{"n_experts": 128, "experts_per_token": 6, "moe_layers": [0, 2, 4, 6], "router_score": "softmax", "balance_loss": 0.00279, "balance_bias": true, "router_cosine_scale": 10.0, "init_std_router": 0.0127, "vocab_size": 6403, "tie_embeddings": false, "optimizer": "muon_variant", "grad_clip": 2.0, "seq_len": 512, "train_tokens": 584300000, "steps": 8916}
Below are experts of layer 4 (counted from 0) of a mixture-of-experts language model. Rows are named router (the router's row for the expert) and show model dimensions 280-319. Each number is 500 + 40 x the weight over its row's rms, rounded and kept within 0 to 999. Numbers have three digits each.
After each expert's rows: a language model's description of what the expert responds to. This comes from a sample of Wikipedia text that the model never trained on.

# expert 10
router:473572472373480538446557486426476535558553541459523500520551548509526456501489417503542389408432469544530526511498477559
Separators in taxonomic author citations and name lists, chiefly et in et al., commas before years, table pipes, ampersands, von, de.

# expert 41
router:526520482523547492489480497564465485483507542525458527519507489440544451544461481484513551468516523521526516571520576495
Units, percent signs and number pieces in stats tables and infoboxes, like 58.16m, 51%, km, mm, million.

# expert 17
router:524509463578514484506488438567524567487513471515474477492415522443508523503528529482507483597519568472523488520540549503
Line breaks starting new paragraphs and abstract noun endings before "of", such as retire'ment', cre'ation', death, addition, ability.

# expert 63
router:478475531473421453511491447519489495456510477478513515397461519495537485472503387545476488541416339504521537531422531495
Opening pieces of Latinate verbs and adjectives in expository or technical prose, such as ex-ceed, sup-posed, ext-ensive, con-nect.

# expert 50
router:549448498523500504460476503489536511541472527464518487474530521532494533522450457550527462392526456543516481585553434486
Opening t, T, th, p or blank pieces of words, especially tiebreak and tendon in tennis and sports reports, plus blank table cells.

# expert 22
router:419510494496479488542455548510453515534472514437475508447510550492455501423457472533530504507452465529527528487420499460
First pieces of split common words, often after an article: con, comp, inter, ag, dis, rec, as in displacement, agent, customers.

# expert 3
router:536533512522417496531523612523592489595514485508447479481479499538499481524448486498493512558516451441552517538504449467
Line breaks and first word pieces of list items, infobox fields and headings, such as Born, Occupation, Website, Phylum.

# expert 32
router:546516479514571535453559484539506489535519478495535522452526492531515458528514527535488484454479540476520485481520540491
Leading dashes starting infobox or career-history list lines, row-starting pipes, and month names or United in birth dates and places.

# expert 12
router:564439513444469569528468439512479503448481532483474440431490565443516500534465512538533492422537541430527451533517557507
Result verbs and stat-table labels in sports and election articles, such as won, scored, lost, Turnout, Passing yards, Result.

# expert 28
router:520623556469477516431415535509474504577468495463469524432489484483514516522528541511516587477493505538548398550540534495
Line breaks and blank lines ending table rows, header separator rows, section headings and paragraphs, plus table plus signs and Notes.

# expert 49
router:491589523496563518473539458499489427602515521533520486423562547480564573513498540490485477453519563463618468536528474539
Pipes and separator rows in table headers and opening cells, such as No. | Pos | Player, Title | Details.

# expert 18
router:517499470465451521440505471509570529439517506483515536519467534453521547543514490586526426513474568494453467477517495544
Head nouns of named organisations, competitions and events, such as League, Census, election, Award, Cup, School, often after the or National.

# expert 42
router:430455548486527540549454407493494473457518523407520520523529450532481500535476567523503499530543512527514508415418465502
Word-internal pieces such as it, ar, or, ator in place names and titles, such as Manitoba, Caucasus, transit, plus President, Minister.

# expert 11
router:530524484475482454555503512469546502495469486514531483472464507560532489420519431488466479520510474548485461505570438513
Word pieces beginning with m or w, plus prefixes cont, ext, exp, comm, em; e.g. Head'm'aster, Honey'm'oon, 'conc'rete.

# expert 23
router:534486491498510529482495540573558531477550480511502499487496489507464470528516515505425481502564499488543489499520492467
Infinitive "to" after want or able, plus modals and pronouns like would, may, not, he, it in running prose.

# expert 7
router:480517556540561485514494489587525501529398455383495516522500517562462511442501519557482537438538475450524488466518501515
Word pieces inside proper names, mostly vowel-r pieces after a capital, such as Br-ou-wers, New Or-leans, C-ow-drey.

# expert 56
router:511477451490505508521451485481488467477419499526521461488495484464538511591569537476493471569604536441534504475505474515
Middle or final syllables of split names and foreign words, like Kal-le, Gal-le, col-le-agues, Vangel-is, plus whole first names like George, Anne.

# expert 21
router:455411474487490433462512494515508481514561493520494500533456561461510442478454479501566491576476514412530557497488495491
Capital letters inside acronyms and call signs, hyphens in pronunciations, and LaTeX math pieces, such as KPMG, WKJF-TV, frac, _{.

# expert 52
router:499418487542550437497435519587412497474514487540431571467551494486519453523501459471429573573522501483490491500446486478
Cardinal numbers in table cells, counts and measurements, plus quantity words: digits like 2 or 40, two, several, twenty.

# expert 26
router:523601565526439543564513532495488482496547502516460493507460511467525506497462512447509520512477495486518432579526549480
Field names in infobox-style key: value lists, such as Release, City, Running time, Preceded by, Succeeded by, Coordinates, Genus, and their colons.

# expert 46
router:437450536506518427514487497521446455455466509497515474440503462551479515497505459465608525442477474454495504443532533516
Short syllables inside words after m, p, l or vol: un in munitions and volunteer, et in meet, min, mon, mar.

# expert 60
router:502488453492436481485525443443519456439466444460529471566473478443574505524528489495499483497467507490528428502514526533
Final pieces of personal surnames and first names, such as son, inson, ić, ski, ini, plus Robert, Henry, in lists and prose.

# expert 29
router:527468468504567550534495529510517574561543487545503524491479548557534549500493506545450527442501510493487509429473452557
Commas and similar punctuation (),  ",  ;  —) closing a noun phrase or clause, before and, which, who, the.

# expert 40
router:451464468447543529527496508471440470600490524461548425515548493489509510540509460569505429496543452500549458524583455504
The piece st inside compounds and names such as Woodstock, hamstring, Slapstick, plus t, th, h pieces and Best or all in music credits.

# expert 25
router:522479515486490500522508518510500468525479525491528509490466507472491410555464505492507462443592515540527593591508513468
Single capital letters starting a proper name in table cells or lists, like H-ibernian, S-utton, K in stat headers.

# expert 45
router:480452426484522509474518485475505475559530504491501567450523459509496436518470471494500488535510503563528563473553498514
Opening parentheses, quotation marks, backslashes and dollar signs starting asides, titles or LaTeX math, such as (recreated), "Eine, $\omega.

# expert 53
router:518527551560496534584485477489439471497570483620492520533496513487480551483538583458530479499489483459491483513477532551
Heading words and infobox labels like Information, Personal life, History, Population, Lithology, plus dashes and colons starting list fields.

# expert 47
router:539524450504457547554540510463456526535487517464578507524494519543535531468516484456515512450530482547512523506557492546
First pieces of capitalized proper names and name-like words, like Rem in Remix, Mc, Hun(ter), W. Bush, Jo, Gra.

# expert 35
router:506533543425496496498553539451548520510461467524458460535500522428463515479465524482573454448434521523503513518562425557
Degree, minute, second marks and invisible separators in geographic coordinates, dashes opening infobox lines, and odd pieces of foreign names.

# expert 1
router:501490494476501504457502511512454518555422513508439555426435518414481482584537482533471529498516423508496515491520515498
Line breaks and first tokens opening paragraphs, especially census demographics prose after headings, such as In, There, households, males.

# expert 58
router:485398474492570522555486571512438481531437479410449483506510497482521481504553516477556494486496484530517509522511510504
Capital letters N and R, alone or as name starts in tables and country codes, plus inner pieces like in in Vinto, ad in Brigadier.

# expert 14
router:524544494522546530436440542459491553474423554519447526444433543481495464543483512484545503495471506475575542488543566496
Parentheses, pipes and line breaks between numbers in statistics and climate tables, plus unit abbreviations like ft, lb, mi, UTC, ±.

# expert 36
router:528454497423407456485566521478504488523451537492504518511533529489486502508403384444558486455499469450462503450569472508
Syllable pieces inside East, South and Southeast Asian or Middle Eastern names and places, such as Hong Kong, Ngai, Yung, Yazd.

# expert 4
router:485417494510450482528482518485430498463516442491475529517488529447503540498477562454485541489559506540465512453541468487
Articles and possessive determiners opening a noun phrase, often after prepositions like with, of, to: the, his, its, their.

# expert 57
router:490462468437487493529501463482497482466400513458517506456457506525500454424529501419482474399544425436488484530503489569
Middle consonant-vowel pieces inside proper names and foreign or Slavic words, such as Streicher, Gracie, Slavic, Krutogolov.

# expert 24
router:463482575471493506501464511480561510472563438504479470580410505479454525539535593547486463456505426518500488477532486571
Plural suffix pieces ending a word, such as s, ers, ions, ians, ities, in any topic, e.g. vibrations, findings, Pirates.

# expert 2
router:568555493426514499429579519509546519478557517495517554483542583472541500444481503534545486414419523463559397488515529535
Pipe separators in wiki tables, mostly after a name cell in rosters, results and credits, plus list dashes, semicolons and heading equals signs.

# expert 48
router:558578556515587598477514452491465433474527521503515507510465564465520465467534529535506562413508434544518452466454497485
Line-initial hyphens of infobox fields, semicolons and pipes separating list or table items, plus modal verbs such as may, could, should.

# expert 5
router:483488502469512549545495633452515485549469560541558455494469495481514519467550539597534504493510446588494529585478441493
Word-initial pieces starting with s, l or consonant clusters like sp, pl, cl, sh, as in 's'ector, 'pl'ants, Infrac'l'ass.

# expert 31
router:463495494466557424428527513488510441534560475495509558515531452493549481478462494519500517552483503479552472488497453540
Hyphens inside compounds, en dashes in scores and ranges, and opening quotes or brackets, as in 14-year-old, 7–6, "No.

# expert 43
router:482454458481512588446516460521493447461474438448476459524562535491507489448541509494522534473491470413506513426461491494
Word endings and common words in song or album titles and narrative prose, like Bab-y, Love, Your, b-ed, with.

# expert 33
router:479344543435468595474520503542496528448524535526451493494485484456467527543478521482494517458553485462501524450555472530
Prepositions after nouns or verbs, mostly of and in, also by, for, during, between, as in School of Excellence.

# expert 27
router:448427508487504499535483550478534581575476521454548463381559480500434447543513530527483495492507413593486543494517467501
First word pieces after quotes, heading marks or commas, such as al in alignment, E in Education, See in See also.

# expert 15
router:546554477472539553467522444503418593525474460462459542526442578496517505500418529515550511377551532586503513482474559484
Pipes, dashes, commas and line breaks inside wiki tables, especially empty-cell dashes and separators between numeric cells, such as |, —, ±.

# expert 20
router:457520485491520511477441510496529529531420497439579449471568544531469526474487491495520455457495426569496550485457445501
First letter or opening consonant cluster of a word split into pieces, often after the or a, as in d-un, ed-ge, s-iege, Bl-ood.

# expert 16
router:480522532535444477509505479492501484467465543496462458430513479502475447451544462503478482614502477483545507466370463521
Middle pieces of Latinate words, mostly before suffixes like -ation or -ed: iv in relativistic and captivating, ribut, ric, prov.

# expert 62
router:435457500445530560462507479505504526562430504549536465524564495420567440511483426494449525585488502474461442461526516508
Letter h and th pieces inside words, like first-h-and, Down-h-ill, Earn-h-ardt, plus ordinal suffixes and words like second, third, first.

# expert 19
router:529499589451574537490468536519452586547537450513569474472473465463543519496476522566474566426509498529541523490564485601
Colons ending infobox field labels like Budget:, Area code:, Succeeded by:, plus some table pipes and including or titled.

# expert 59
router:506482554554412459492506475493533507460574497550469500526413453475535439568521466468427519542523507516446452475547521595
Final pieces of nouns, often plural endings, like tax'i', researcher's', g'ases', plus whole plural nouns such as people, children, members.

# expert 13
router:478580518531499559562451510511483487572524540564459514512557489535528552565493498489557449551464536549504503543512514419
Section heading markers and the first word inside headings, such as ==, ===, History, See also, Wh-ale, plus line breaks after them.

# expert 34
router:483500479449561539538543536512515514565438473507439500527528523467472522541474491463588494418541460532504532533482556498
Opening pieces of foreign proper names, often Spanish or Portuguese, in sports tables and bios: Los, Mont, Mart in Martínez, Luc.

# expert 30
router:469449500494511501458459463458507510486521508518509553534577470540495424480450486465426498391481489413474484457490451532
The words as, into and become/became, plus mid-word pieces in Slavic, Indian or Georgian names, such as ach, sky, k.

# expert 54
router:443479418576464502483510536555500469455418455505553503520494555558489501472503460541499460574519533477536477510562553464
Month names and short concrete nouns such as back, air, water, wind, ground, often completed word pieces such as rainfall.